config.toml
n_layer = 11
d_model = 768
n_experts = 20
experts_per_token = 2
d_expert = 400
d_shared_expert = 0
activation = "geglu"
moe_layers = [3, 4, 5, 6, 7, 8, 9, 10]
router_score = "sigmoid"
normalize_top_k = true
routed_scale = 1.0
balance_loss = 0.00759
balance_bias = false
router_noise = 0.05
init_std_router = 0.0217
lr_router = 0.000329
n_head = 6
n_kv_head = 6
head_dim = 128
vocab_size = 16384
norm = "rmsnorm"
norm_place = "pre"
norm_eps = 1e-05
positions = "rope"
rope_base = 84300.0
rope_fraction = 1.0
qk_norm = false
attn_scale = 0.0884
tie_embeddings = true
parallel_block = false
init = "uniform"
init_std_qkv = 0.0241
init_std_o = 0.0
init_std_up = 0.0241
init_std_down = 0.0
optimizer = "muon"
lr = 0.000956
lr_mult_up = 1.38
beta1 = 0.95
lr_head = 0.00361
grad_clip = 1.0
warmup_steps = 200
schedule = "wsd"
decay_fraction = 0.721
decay_shape = "linear"
final_lr_fraction = 0.0
batch_tokens = [65536, 131072, 196608]
seq_len = 512
doc_mask = false
train_tokens = 1134000000
steps = 9102
dataset = "wikipedia_en"
Below are experts of layer 8 (counted from 0) of a mixture-of-experts language model. Rows are named gate (a neuron's input weights, with its number), up (a neuron's input weights, with its number) and show model dimensions 0-95. Each number is 128 + 32 x the weight over its row's rms, rounded and kept within 0 to 255.
Before each expert's rows: a language model's description of what the expert responds to. This comes from a sample of Wikipedia text that the model never trained on.

# expert 7
It responds to: Personal names and years
gate0 [ 72  85 115 174  92 128  84 159 163 107  60 118 133  91  51 128 127  88 145 102 108  64 136 122 184  77 123  78 128  29 132 115  95 171  99 121 178 134 174 107 159 118  93 177 126 123 119 144 125 130 138 155 132 145 150 184 153 138  70 148 140  81  92  63 121 152 171 170 106 141  94 142  93 116  95 110  80 142 132 127  92 120 120  98 140 116 118 159 114  73 154 183 134 130 156 159]
up0 [135  98 139 161 114 149  98  88 164  87 104  76  96 155 100 149 163 167 102 107 141 114 100  94 152  74  97 124 173  92 142 161 105 158 136 110 172  99  97 130 147 156 111 127 142 111 142 154  97 202 109 142 149 121 108 143 142 141  76 140 119 171 126 123 123 186 166 147 111 125 119  78 123 124 165 105  84 130 136  84 118 126 118 115 127  61  95 130 105 109 160 137 107 141  90 176]
gate1 [154 169  79  85 119 152 140 179 110  96 167 122 176 154 142 161 101 102 133  73  86  89 114  91 122 104 186  41  82 114  82 204 158 152 131 107 105 148 129 187 157 132 197 175  95 107  98 150 116 130 160 161 127 153 140 154 165 138 107 142 106 173 146  92 127 135  81  95 105 122 124 140 104 100 114 141 134 129 134 133 132 128 175 123 113 143 145 137 100 171 114 142 112  96 152 139]
up1 [165 109 112  79 151  59 105  99 111 129  67 132  87 187 168 153 146 105 177 113 116 136 157 131 135 107 149 135 149 154 151 140 102 124 129 136 169  74 150  91 166 106  66  98 178 161 155 138 136 121 150 103 100 164 121  53 139 118 107 114 143  75 102 149 192 116 152 106 192 166 158 142 156 155 119 140  59 129  97 146 111 163 120 131 151 145 118 121  82  76 124 108 155 144 177 124]
gate2 [184 166 139 144 150 140 115 138 104 140 134 147 144  64 122  75 122 117 123  74 169  33 163 139 112 106 128 102 140  87 110 121 153 172 103 151 131 125 149 101 101 191 139 127 110 164  82 122 124 123  45 119  93 110 135 144 171 134 114 129 169 116  83 158 129  98 153  75 131 154 190 127 129 144 149 160 147 107 108  97 144  82 132 115 128 185 136 113  66  73 107  91 158 107  80 104]
up2 [144 138 113 101 104 171 127 151 140  85 123 130 128 156 122 217 201  96 128 177 114 120 175 140 151 142 168 128 113 159 118 121  94 146 150 111 127 195 111  88 177 192 133 180 201 139 156 131 154 211 151 157 106 152 142  96 180 112  86 137 105 164 152 122 138 105 131 103 120 124 131 144 105  77 110  96 184 107  72 121 176 140 110 114 157 148 144 189 147 124 135 131  56 161 152 144]
gate3 [167  97 174 132 146 116 112 130 124 125  98 144 124 147 148 139 207 172 131 104 121  95  88 124 131 101 183 165 119 154 115 106 144 111 160 135  92  93 127  99 125 127 137 126 108 191 147  88 114 166 200 144 127 110 151 166 117 118  99 127 169 101  81  98 120 145  83  17 104  91 117 147 111 134 149 137 146 173 167 153 151 108 112 138  96 140 129 138  61 143 127 162 115 134 154  96]
up3 [104 141 103  70  99 124 121  95 156 137  77 136 172  80 106 112 142 176 173 145 124 127 106 141 143 119 163 125 179 149 135  45  92 106 153  79 149 147 182 175 161 155 143  90 119 161 170 117  62 123  89 160 116 130  71  81 114 147 150 105  84 120 104 150 130 138 135  99 134 112 145 107 165  74 119 162 101 160 113 167 138 143 134 109 148 121 115 128 172  93 133  99 135 134 139 115]
gate4 [111 152 119 143 115 118 133 101 143  78  88 117  85 148 102 164 116 125  89  79 137  94 177 129 111 100 172 140 136 165 111 150 150 106 140 137 207 156 141 142 161 111 130 175 103  89 195 173 106 147 155 127 162 111 119 180 117 200 148 138 140 140 125 103 209 135  82  59  52  81 102 146 131  86 132  96 103 110 137 109  77 148 105 159 176 126 174  89 103 200 125 108 187 151 107  71]
up4 [130 135 131 130 143 158 114 103 100 117 204 157 134 111 206  72 182 122 129 161  93 127 115 137  73  94 108 121 136  96 131 123  89 138 136  63  81 146  85 115 135 106 106  97 142 176  81 170 128 125  98 165 109 137 174 116 141 140 127 136 100 149 159 139 132 112 181  95 127 145 162  77  96 115 146 156 118 152  90 114 153 105 152 129 165 114  95 169  95  90 105 174 123 145  54 132]
gate5 [136 110 153 136 163 104 107 187  75 125 143 137 161 107 127 107 103  63 151 169 142 118  95 171 101 108 118 153 132 154  99 139 151 111 125 138  93 140 135 100 156 141 106 192 126 164 134 113  36 161 108 155 128 152 101 142 123 180  91  97 134 144  68 128 123 117 146 133 132 114 146 106  80 147 161  94 131 113 135 107 131 102 117 137 211 180 108 182 117 173 165 114 122 135  72 105]
up5 [173 132 160 124 131 175 106 148 126  96 116 103 158 120 130 103 139 121 133 137 108  97 122 209 134  88 189 187 143 124  76 139 147  99 121 123 147 119 101 103 127 132  92 155 122 235 164 100  69 162 141 168 129  94 136 194  95 126  97 138 124 140 143  59 102  57 105 123 169 149  99 120  92 100 144 138 197 140 102 201 142  92 124 141 162 125 130 162 115 169 128 167 150 131 112 126]
gate6 [118  59 112 160 113 104 105 158 159 195 127 129 127 123 159 170 112 143 141 155 163 135 154 144 206 132 151 136 147 101  94 104 131 125  41 100 154 138  95 124 132 164  82 201 184 155 113 175 100 129 111 195 153 129 137 113 135 166 139  91 109 182 139  90 126 134 141 166 153 136 137 175 147 128  93  30 134 112 158 108 142  66 170  54  72 122 111 122  89 122 133 124 127 156 127 130]
up6 [163 170 191  73  86 131 125  85 101  77 143 173 143 100  88  93 123 168 105  97 116 113 124 122  88 145 142 152 130 154 168 170 101 125 193 169  92 162 159 147  98  84 126  98 102 118 139 144 156  75 135 117  81 138 133 117 106  70  97 171 216  66 137 122 132 131 112 137 140 102 107 110  69 106 131 149  69 192  94 121  98 158 117 207 214  87  87 102 164 122  85  78 169 120 111 127]
gate7 [ 41 103 136 174 111  74 119  90 159  59  85 183 163 144 105 123 193 126 148 148 141 168 163 126 151 155  93 139 154 149 122 100 118  91 161 149  96 150 170 183 153  92 144 118  84 101 123 135 115  93 123  96 136  87 136  97 134 126 121  95  91  87 142 124  97 105  81 186 109 156 192 144 114 122  74 150 155 193 194 178 147 112 128 110 139 115 140 111  78 126 146 184 148 122 176 128]
up7 [161 154 150 159 122 137  81 125 173 171 137 117 116  92  91 131 150 135 145  74  98 109 133 122 121 194 152 156  75  51 123  81 127 121 123 175  64  79 106  93 164 160 129 131  92 121 131 109 164 123  94 148 137  63  81 151 140 136 124 116  82  96 115  98 137 165 155 106 100 111 163 125 140 103 180 161  80 148 138  95 132 164 128 104 136 124 130 108  79 133 119  54 159 125 130 126]
gate8 [154  86 148 102  95 167 134  91 145 108 137  96 114  90 180 198 116 107 147 129 197 117  75 110 154 120 164 122 113 167 122 131  92 115 110 130 107 151 140 117 117  78 120 103 158 121  90 135 166 117 156 155 165 142  92 199 132 138 148 125  86 148 112 121 115 150 122 119 147 170 175 147 151 117 152 129 188 105 127 120 140 110 132 129 124 132 164 182 143 116 123 132 114 116 154 166]
up8 [120 167  91 110  98 144  53  97  89 195 141 231 148 189 109 120 160 189 113 139  90 133 157 133 118 117 134 129 123  95 120 111  98 144 110 122 120 101  97 196 121 150  85 142  93 122 106 146 124 108 114  92 131 122 114  82 117 204  91 120 151 119 123 171 125 141 110 203 130  98 101  94 123 144 152 142  97 125 150 114  81 149 128 142  64 120 130  66 120  83 133  87 158 124 149  55]
gate9 [100  81 130  92 152 107 120 108 120  92  90 136  93 143 137  84 116 115 109 138 123 137 153 113 132  78 128  57 120 123 112 134 109 180 154 128 116 139 112  82 127 112 176 108 155 119  77 135 112 152 131 119 192 119  83 162 119 133 170 111 104  99 128 109 120 110 207 154 123 185 162  94 151 166  51 132  78 160 202 103 113 138 111 109 165 122 102 155 132 133 126  80 117 124 110 137]
up9 [138 124 115 151 139 186 137 207 122 141 147 121 167 161 165 161 132 110 118 126 131  83 198 133 114  96 121 105 154 126 138 102 108 131 116 126 140 182 113 103 162 156 101 168 154 142 157 111 116  68 143 145  60 136 174 133 157 199 122 102 108 123 124 136 136 117 116 131 170 166 117 154 110 143 173 176  77 102  93 163 129 200 212 148 117 171 113 146 148 121  95 122 123 137 117 167]
gate10 [ 76 200 116  81 176 119 160 137  98  71 134 162  96 109 177 139  96 132 178 164 121 105 131 112 165 110 100 137 101 127  80 109 172 103 109  93 144 152 116  73 122 118 161 152 119 142 141 179 139  77 112 134 163 164 129 155 124  58 151 131  73  99  81 131 127 166 140  94 139 121 114 167 107 210 147 168 103 146  46  94  94  94 131 137 105 131 134 106 136 110 142 123 123 141 155 173]
up10 [170 123 129 103  76 157 119  85 136 113 114 138 143 105 177 124 173 146 122 141 121  66 180  91 148 125 156 199 186 146 122 224 113 150 137 124 176 205  96 180 134 200  59 123  95 106 143  84 126 181  49  88 126 126 163 107 129 193  76 121  98 167 178 104 154 112 143 155 113 157 152 120 108 133 126  93 166 114 152 162 138 165  86 129  88 152 131 151 129 161 119 185 147 128 100 136]
gate11 [ 70 140 140 130 144 144 129 130 124 140  97  83  99  89 123 169 149  88 164 134  96 159 154  97 128 102 120 162 208 121  91  62 135 172 109 156 124 158 150 167 194 101 141 121 109 136 144 130 121 155 115 129 129 109  87 147 100 110 116 142 119  98 116 120 141 129 135 146 179 159 186 182 117 161 100 145 137  63 159 146  84 107 137 153 113 103 145 163 158  86 148 104 146 133 145 176]
up11 [ 62 138 142 119  96 134 118  92 163 121 123 103 173 124 154 139  87 107 166 134 124 135 124 118 134 116 115 106 193  66 103 126 164 104 144 119 131 100 122 160 166 135  61 124 130 166 108  82  80 167 118 149 138 136 153 157 185 120 136 158  78  86  79 105 197 155 138  38 127 149 152 113 149 158 138 140 127  90  82 115 116  77  93 135 161 131 150 152 113 120 144 137 117 113  72 134]
gate12 [149 131 115 159 195 105 151 142 142 164 161 140 113 140 120 119 135  93 148 149 146  68 136 109 108  98 167 179 121 162 129 144 152 144 101  63  79 165 122 145 120 133 129 148 124  95 187 136 175 116 133 167 189 122 126 169 144 113 140  97 140 121  92 151  87 207 168 144 115 131 127 139 146 149 105 118 121  90 111 120  73 127 158 133 226 182 174 141 158 164 126 125 161  99 182 127]
up12 [115 183 124 144 100 164 119 108 109 120 139  49 151 115 143 132  98  95 211 108 170 138 102 104 165 180 110 155 185  55 108 161 141 127 199 141  94 109  66 110 128 166 114 171  43 152 145 164 150 213 106 127 130 128 115 140 129  93 148 114  94 103 112 144 165 110 161  99  75 106 152 136 125 142 165  97 154 122 103 112  74 136  90 112 140 125 154 135  95  75 163 142  99 146 126 137]
gate13 [104 137 158 103 164  90 109  79 133 124 145 170  83 147 163 108 148  88 202  90  98 110 116 118 135 126 128  59 129  76 141 189 160  89 144 150 177  95 144 120 117 153 140 113 131 109 112 150 141 112 142 192 129 154 146 183  62 149  91 165 118 101 150  86 109 106 155 137 126 102 150 133 132 141 150 120 117 147 120  63  90  68 121 104 141 109 150 143 149 114 167 134 145 132  92 163]
up13 [133 100 107 106 180 103 142  92 122 136 140  74 125  90 126 168 106  91  77 190  16  94 154 106  93 147 125 200  99 164 127 106 155 137 140 192 117 135 134 105 160 100 165  88  71 144 139  72 109 120 143 198 106 105  79 155  71 154 104 166 147 120 142 120 173 118 159  91  82  82 110  89 211 108 123  99 115 119 115 149 173 145 185 155 185 122 101 138 192 106  67  58 106 138  88 129]
gate14 [111 167 171 132 115  74  75 158 142  96 103 121 164  92 135  98 172  95 107 171  86 141  97 126 139 146 104 133 144  78 147 104 103 168 126 136 200 131 139 145  98 178 108 147 109  86 163  86 117 164 122 160 104 142 147 128 154 143 114  89 105 135 140  69 102 165 133 141 126 134  93  72 169 205 101 117 132 111 120 163  80 148 109 153 125 166  87 130 139 105  97 107 214  87  76 164]
up14 [117 123 102  84 115  82  70 133 132 141 110 156 162  66  95 124 132  90 131 155 103 136 139 157 126 152 133 131  69  98  86 125  76 167 185 167 189 121 140 159  88 139 110 156 138 100 104 147 123 203 165 175 122  99 143 127 152  95 111  79  88 177 113 107 127 151 159 132 113 113 143  85 141 174 134  56 157 125 119 132 103 111 137 182 114 166 103 146 180 140  63 162 171 112 125 151]
gate15 [146 171 100 185  94 138 113 149 141 150  89  94 137  71 135 145 125 164  95 136  88  66 149 119 154  89 155 152 153 153 134 117 171 151 162 150 117 174 121  51 174 106 144 176 121 123  89 172 112  93 188 138  59 102  93 115 122 148  84  78  55 107 116 145 130  81 181  92  76 183 207  89 116 118 156 176 146 115 130 157 170 116 145 114  84 156 200 107  87 144 107 154 162 137 115  82]
up15 [146  90 142 139 122  75  90 122 147 136  78 191 127  90 132 135 131  60 143 114 170 130 109  85 127 127 130 161 128 176 149 135 208 126 128 119 138 103 179 128 189 109 180 186  85 134 107 166 152 120 151 172 113 159  60  91 126 138 146 158 147 102 176 190 100 143 190 160  86 195 119 175  96 142 193 154 125 166 161 182 147  84 140 157 158 117 106 176  85  79 108  63 101 122 132 131]
gate16 [ 96 101 124  94 107 172 123 168 128 112 175  86 117 148 136 173 150 110  91 169  99 118 187 132 155 101  86  85 143  83 115 219 148 204 102 152 116  86 121  84 175  95 138  91 121 113 166 187 155 152 150  66 123 132 120 156 188 146  84 123 207  67 149 174  88 123  52 135  87 134 108 138 146 108 116 164 141 176  46  91 132 157  88 140 124  99 154  71 134 154 148 180 106  90 115 127]
up16 [121  94 125 177 146 141  67  94 137  91  85 101  96 179 130 127  95 183 132 140 128 143 113 117 138  88 146 169  96 183 103 156 155 115 137 156 131 194 101 160  85 130 137 168 188 170  98 103 114 127  69 184  87 106 133 120 142 118 132 144 118 152  98  78 102  80 122 146 158 160 117 155 121 132 121 104 178  91 127 183 186 143 134  92  50 121 130 191 151 154 115 104 100 177 131 135]
gate17 [ 80 112  85 112 123 149  83 159  45 113 153 108 155 148 166 146 114 106 120 151  84 107  94 127 105 114 117 124 116 165 152 139 137 155 162 169 136 123 140 100 132 220 147 124 146 128  52  91 114 139  95 116  77 119 122 147 155 119 142 167  54 147 149 121 114 156 116 129 183 166 151 150 160 117 112  83 120 114 144 102  63 137  86  78 144 151  91 112 158 135 156 121  78 196 113 135]
up17 [149 147 120  97 129 101 146 156 115 103 162  98 135 160 116 128 138 127 114  96 215 126 103 157 124 112 147 153 189 119 104 141 105 158 143 161 171 112 149 159 161  74  83 103 114 115 160 154 130 150 108 101 152 162 100 135 129  97 106 158 123 110  83 166 116  81  94  96 108 165 133 105 103 149 131 136 178 143 152  90 170 173 113 104 103 159 157  83  85  71 118 127 146 103 136 133]
gate18 [137 140 136 136 125 109 170 149 103 157 136 160  45 126  83  84  88 123 101 137  30 146 118 145  92 161 131 112 114 103 107 135 117 130 161  83 107 101  92 119 127 157 144 111 136 141 136 172  45 173  52 135 161 129 100 145 128 119 181 103 160 110 112 182 175 177  91 125  96  90 147 101 117 108 185 114 109 114 157  99 108  52 122 120 125 103 151 116 102 109  85  78 116 145 168 140]
up18 [155 102 127 138 139 129 105 147 125 142 128 163 188 152 144 203 114 120  56 112 190 107 128 130 155 102 123  87 145 143  63 140 126 175  95 123 125 133 142 155  87  95 132 101 169  93 131 137 170  87 167 136 133  93  98  54 167 138  84 168 158 140 145 118 188 146 181 143 168 109  85 146 118 139 139 145 124  93  43  90 157 182 126 175 162 147 169 128 169 185 177  62  90 136 120 147]
gate19 [109 126 138 174 142 128 156 135 138  91 101 144 198 128  69 194 102 157 123 121 182  73  94 135 128 116  98 169 132 128 135  78 147  97 140 124  61 137 163  84 127  76 102 160 203 138  56 139 110 108 135 113 111 197 124 119 162  84 136 114 149  92 139  80 103 135 195 133 158 147 154 138 150 114  80 206 128 154 102 150 160 150 137 141 101 168 138 130 163 106 120 108 158 136 129 163]
up19 [150 155 137 103 137 132  81 126 107 155 195  92  96 143 150  98 136 124 166 157  98 172 115 131 125 133 110 102  76 139 130 152 127 153 134 131 183 127 136 145  90 199  96 109 122 145 139 105  92 166  89 121 146 100 134 143 130 139 119 157 128 179 107 161 137 123 136 115 109 117  75 149 114 128 123 104 149 177 186 139 117  40 117 112 168 113 113 145 118 136 156 106  48 135 148  85]
gate20 [151 111  79 123 134 131  87 137 132 114 155 178 143 126 124 124 136 143  96 133  85 174 174  86 114 163 177 130  98 176  53 151 142 106 170 183 130 116 105 162  79 133  91 158 110 195 109 137  61 165 107 146 123 174 134 180 183 144 145 157 113 113 148 153 185 121 155 127 105 147 156  59 113 156 155 163 164 174 124 139  95 115  90 169 117 122 123 203 152 138  97 152 122 144 145 121]
up20 [111 180 102 176 143 106 154 124 135  90 119 180 177 121 126 121 167 113 130 110 152 127 114 117 125 152 168 122  87 132  74 179 159 118 167 150 109 132 135 101  51 102 127  79 134 108 108  79 111 104 125  87  68  83 100 133 148 128 100 137 118 115 140 173 107 121 197  95 153  92 136 188 122 102 160 105 105 109 123 105 105 152 111 133 119 137 120 147  93 101 158 120 150 147 112 139]
gate21 [183 143  99 130 148 145 159  67 161 132 125  97  28 151  89 180 115 152 123 186 137 119  81 126 146  68 165 102 147 128  94 101 113  85  97 137 126 120 155 120 154 136 159 181 138 182 128 175 140 130 110 113 145  89 133 145  90  95 129 123 153 161 172 168  91  46 109  84 182 140 139 109 157 171 176  59  95 152  80 142 107  95 165 130 117  86 139 139  31 127 139 135 139  89 133 153]
up21 [154  58 180 165 109 138  76 187 112 132 144 123 214  74 162  76 192 102 198  65 135 164 157 196  84 145 113 144 140 104 113 149 135 119 139 114 148 139 119 125 123 171  99  74  84 123 132 146  98 111 124 119 106 166 160 173 210 126 113 121 154 131  29  94 115 108 120 138 124 141  61 135 159  83 103 202 148 109 117 115 115 119  52  86 122 152 130 121 152  77 128 138  86 135 115 201]
gate22 [134 157  65 157 144 138 171 152 125 127 115 101 133  76  90 153 135 177 136 152 117 131 176  64 137 161 113 110 163 157 143 174 150 155 161  84 143 107 137  69  91 203 131 155 160 124  97 108 110  83  82 125 121  96 162 135 147 116 142  45 111 102  72 140 121 111 199 130  85 180 131 147 154 125 164 138 105 173 166 109 146 170 137 139 119  88 113 135 141  44  88 136 136 115 143 134]
up22 [209 140  89 182 123 101 157 156 150 128 137 102 116 109 120 163 113 134 139 150 119 163 172 122 135 129 173 110 135  94  56 133  93 137 140 128 119  88 165 100  52 149 174 128 122 126  79 109 100  99  81 164 132  97 145 172 159  82 116  57 132 153 134 147 167 155 147 156 115 173  93 150 179 110 129 175 116 121 130 154 142 170 140 118 130 121 130 129 159  42 167 189  99  99 135  91]
gate23 [138 100 137 144  81  91  99  73 111 149 138 126 113 120 197 130 133  88 166 138 192 135 132 151 157 198 136 139 139 102 111 104 151  88 153 117 133 179 144 124 104 143 221 191 196 121 147  77 129 118 115  72 114 116 134 144 136 141 130 157 121 162 110  34 127 192 132 134 107 115 153 131 147 187 122 144 183 117 128 165 181 173 116 108 109 143  75 131 187 167 104 164 112  87 113 135]
up23 [137 140 204 130 123  83 124 125 155  91  72 119 117 117 155  93  82 114 118 143 174  49 136 106 130  82 141 123 197 150  54  90  79 165 204 124  52 156 200 113 150  78 158  81 142  85 163 108 122  98  96 122 151 131 104 140 158 142 163 167 174 149 104 102  90  82  74 191 179 140 129 145 101 160 146 108  62 146  67 106 188 118 111 163  89 118  90 133 203 116 146  73  93 128 144 124]
gate24 [117 112 194 115 163 118 119 126 129 154 107 205 124 127 150 151 117 125 101 142 129  72 139 124 187 112 171 159 137 109 101 129  25 169 123  88 130  78 101 114 187 146 128 159 114 114 176 144 114 127 156 164 119 166 141 156  65 131 186 123 129 162 136 159 113  74  91 131 124 100 200 125 115 213 169 116 105 173 124 131 126 140 128 128 156  99 114 137  91 122 145 141 145 101 132  89]
up24 [129 125 152 132 129  91 101 132 142 131  80 110  97 109 152 119  96 127  92 110  98 139 122 133 108 100 126 145 138 126 112  92  54 121 135 121 137 138 141 119 103 118 113 131 133 179 155 127 174 130  37 187 138 140 117 154  77 110 141  95 105 170 163 112  50 160 174 128 221  69 131  97 153 175 166 137 144 148 130 173 133 114  89 162 193  77 183 119 189 109 148 134 171 116 167  99]
gate25 [143 125 162 175  85 100 149 119  39 116 137 111 154 111 150 178 149 104 107  90 152 118 139 162 136 163  99 161 159 110 177 145 129 144 120 180 137 101 134 181 101 147 116 167 164 112 133 126  96 109 107 128 131 110 153  97 138 141  53 169 153 122 131  76 140 113 168  73 107 140 136 181  86  95  94  98  72 149 117  96 168 203  79 159 127  84 116 167 103 116 197 131 127 100 148  90]
up25 [164 137 107 178  77 111 155 119  99 138 149  79 107  63 158 150 174  77 115 119 131 126 122 113 120 111 115 154 111 130 126 151 126  71 164 153 103 120 122  94  89 152 167 116 117 105 212 113 105 131  93  70 139 104 169 183 103 149 143 167 146 165 170 105 129 172 140 135 111 154 141 138  91 139  45  93 107 106 135 121 149  88  69  85 174 151 171 183 102 158 132 140 105  96 185  92]
gate26 [ 86  95 152 113 110 118  78 189 157 131  77 101 124 141 136 136  99  55 173  81 126 101 164 121 149 142 123 149 126 157  96 133 185 192 113 204  77 105 149 137 119 171 144  83 121 126 149 116 184 117 136 165 100 123 168  68 154  49 177 164 145  69 154 119 168 126 108 133 180  94 101  69 174  82 106 119 154 133 133  96 133 131 120  70 180 134 160 153 122 118 162 173 116  68 125 114]
up26 [130 117 119 113 137 143 142 199 127 138 163 131 175 151 152 175 180 126 131 104  95 145 138  92 142 127  98 204 121 173 121 128 147 145 163 178  88  63 118 152  93 161 131 118 155 145 141  98 213  60 142 156 115 105 126  89 160  89 162 152 132  87 132 147 116 115 110 155 111  79 133  46 114 142 146 122 116 124  99 114 117 139 184 151 154 116 166 134 135 122 145 131 102 150 145 143]
gate27 [168 175 143 101  81 159  95  91 157 177 159 157  65 154 149 159 130  63 133 130 123 112 188  85 145 125 178 108 142  79 151 168 108 161 188 124 166 156 139 187 139 123 214  76 160 186 130 201 109  99 137 162  94 163 153 132 200 102 128  97 147 135 149  61 173 149  94 119 138 116  90 139 157 112  81 132 139 125 128 137 162 128 133  79 139 140 161 127 120  81 167 130 105 106 111 173]
up27 [ 82 123 119 159 170 125 170  99 102 106 158 101 153 127 112 145 153 167 126  77 170 106  50 130 116 148 111 165 120 165 159 209 130 129 131 159 126 189  40  69 110 139 113 164 129  93 158  65 193 127 139  90 208 136 158  66  61 105 105 162 134 112  76 127  82 145 130 129 150 103 161  93 113 127 145 107 113 134 187 126  73 138 150 176 172 120 108 125 126 146  82 159 169 196  66 109]
gate28 [154 139 154 122  97 131 113 189 162 105 112 152 102  96 121 127  87 152 116 117 195 123 159 113  78 155 150 107 117 190 116 108 104  80 130  76  76 131 133 103  84 139 112  68 131 142 136 148 107 143 116 106 145 144 105 137 156 176 191 163 163 105 150 102 150 133 141  90 101 142 101 146 171 165 109 119 136 139 111 170  76 134 104 114  88  97 120 148 136  99 170 162  92 158 148  78]
up28 [106 139  33 161  73 145 142 135 132  69 117 132 134 178 147 129 158 179 133 119 135 137 142 123 134 144 115  97 113 178 153 136 195 122 139 173 110 170 129  95  63  78  79 147  97 115 130 163 104 100  73 155 125  60  77 112 138 113  86 148 133  84  96 159 113 127 146 198  77 154 160 154 155 109 105 146 176 152 132 158 141 158 131  76 122  95 167 146 150 135  77 141 159 112 144 179]
gate29 [131 128 138  83 124 138 139 151  58 117 149 139 144 142 166  77 128 151  76 106  66 152  68  93 132 121 105 134 119 102 147 122  86 147 142 170 117 110 132  72 144 133 108 163 124 128 135 139 155  59 116 155 123 162  83 116 163 138 134 103 128 132 130 152 132 155 185 108 194 100 137 111 128 148 105  85 152  91 128 147 162 156 166 109 118  69 125  53 163 135 143 158 118 151  99 130]
up29 [ 98  47 208 154  71 150  78 125 178 109  93 144 107  83 141  90 149 123 145  82  64 169 126 145 126 154 107 106 103 148 103  91 137 172 132 160 107 111 172 127 185 102 109 143 132  82 143 145 125 135  75 127 141 162 119 142 109 123 160 133 161 166 131 115  78 116 132 122 175 138 175 123 164 114 152 138 144 118 135 193  91 147 104  93 111 143 174  80  74 182 148 179 177 166 101 113]
gate30 [124 173 126 168 126  78 115 179 142  26 165 154 105 146 103 105 114 126 136 126 140  92  56 115  97  96 167  96  88 181 154 117 136 200 203  61 118  71 188  83 196 172 116 121 111 157  94 167 130 131 104 211 133 109 151 102 103 149 140 149 124 149 116 136 111 107 113 120  93 140 112 126  83  92  89 185 140 154 116 125 120 134 162 131  76 118 107 109 116 127 113 163  98  91 121 155]
up30 [ 66 152 137 152 196 135 136  86 140 125 126 154 141 139 168 178  77 174  81 107 155  39 162 154 157 131 111 111 169  54 119 130 143 113 179 159 132 213  60  99 106 136 150 152 106 185 134 148 145 138 140 147 155 113 141 101  92 153 148 105 111 171 122 110 114 177 125 146 156 159 106  74 138 149  75 120 155 136 156 128  89 170 124 179 211 136 137 174 139 121 132 117 142 103  98 124]
gate31 [124 162 161 109 155 118  85  89 127 100  84 151 124  84 141 139  92 154 196 151 113 146 147 107 106  65 156  86 119 124 128 131 125 122 145 128 130 153 156 141 100  93 166 132 157 121 169 114 161 134 114 129 183 158  85 106 105 127 108 179 145 128 155 146  89 164 154  67 133 127 125 144 147 108 144 148 163 144 108  98 110 122 124 146  93  88 116 124 127 152 133 104 165 134  97 109]
up31 [163 126 158 120 123 117  68 198 156 155 182 114  99 144  79 121 132 162 127  89 131 139 133 144 103  39  67 123  79 144 161 150  88 102 168 124 187 119 143 133 110 103 102 135 172 181 163 169 132 136  96 110 165 101  65 122 141 154 120 119 123 136 139 153  47 163  84 119 136 161 147 131 154 157 182 107 166 142 102 134 155 124 162 125 168 114 180 138 159 192 106 161 128 131 189 114]
gate32 [ 99 110 112 139 127 166 162  65 111 134 132 114 129 115  97 147 145  88 157 142 115 196 114 140 114 174 111 101 125 168 101 112 135 102 113  86 192 137 125 120  85 130 144  82 101  84 198 145 130 114 104 119  96  68 114 132  79 103 148 128 127 100 124 153 135 146 129  84 107 107 151 192 152 121  85  68 158 144 134 111 142 163 122 181  80 115 105 121 126  96 132 102 140  51  66 136]
up32 [143 125 112 128 142  98 193  87 151 101 121 143 129  99  98 151 128  88 127 159 137 209 113 131 117 101  85 106  82 103 115 122 140 126 125  90 183 171 172 169 106 110 133  99  89 121 146 176 136 154 120 147 176 182 132 180  92 154 189 128 113 147 177 129 179 106 117 105 124 105 148 157 126 134 119 127 127 157 143 103 157 231 131 137 127 101 145 121 119 141 123 123 181 139 126 201]
gate33 [148  62 139 118 148 130 122  98  96 121  79 115  99 154 151 113 168 121 130 114 131 124 105 100 221  62 130 140 153 159 163  98 112 182 119 145  98 179  66 100 129 121 142 124 145 163 115 127 101 159 220 103 123 102 111 132 140  75 124 138 223 140  94  51 158 122  69 112 121 178 177 170 126 159 179 116 128 168 115 114  90 158 128 148 116 138 152 160 148 136  88 145  61  50 131 119]
up33 [134 180  67 133 152 124  98 114 107 156 156 112 146 109 128  95 108 105  90 166 189 161 184 141 101 149 131  85 122 126  98 162 144 136 105 150 154  60 139 102 114 121 107 125 122 132 159 140 114 117 132 103 207  92 123 107 139 130  97 173 117 105 106 166 135 114 113 100 130 121 130 117 155 147 149 147 135 148 181  74 172 106 125 127 120 124 128 136 152 123 163 182 181 191 146 136]
gate34 [174 105 114 119 130 124 108  46 110 160  96  66 138 110 112 235 207 112 156 134 159  80 116 156  86 110 165 157 132 185 119 131 176 142 141 125 180  88 140  48 118 102 136  40 125 147  74 174 120 110 151 140 105 148 124  95 186 118 104 107 122 114 112  43 163 124 118  44 143 116 128 187 144 158  84 136 147 175 115 133 180 116  97 119 158 112 129 183 105  98 104 162 139 137 199  95]
up34 [148 113  70 135 139 104 148 187 121 161 127 148 125 154  88 129 111  70 133 130 125 164 113 154 148 197  95 163 125 144 126 146  58 140 109 115 159 136 109 137 107 111 115 168  88  96 207  78 180 143 104 104 118 128 100 116 152 173 144 121 163 138 122 105 130 185 180 123 145  81 155 108 178 160 154  99 108 118 164 152 110 102 115 169  93 121 141  68 168 110 144 137 199 144  97 180]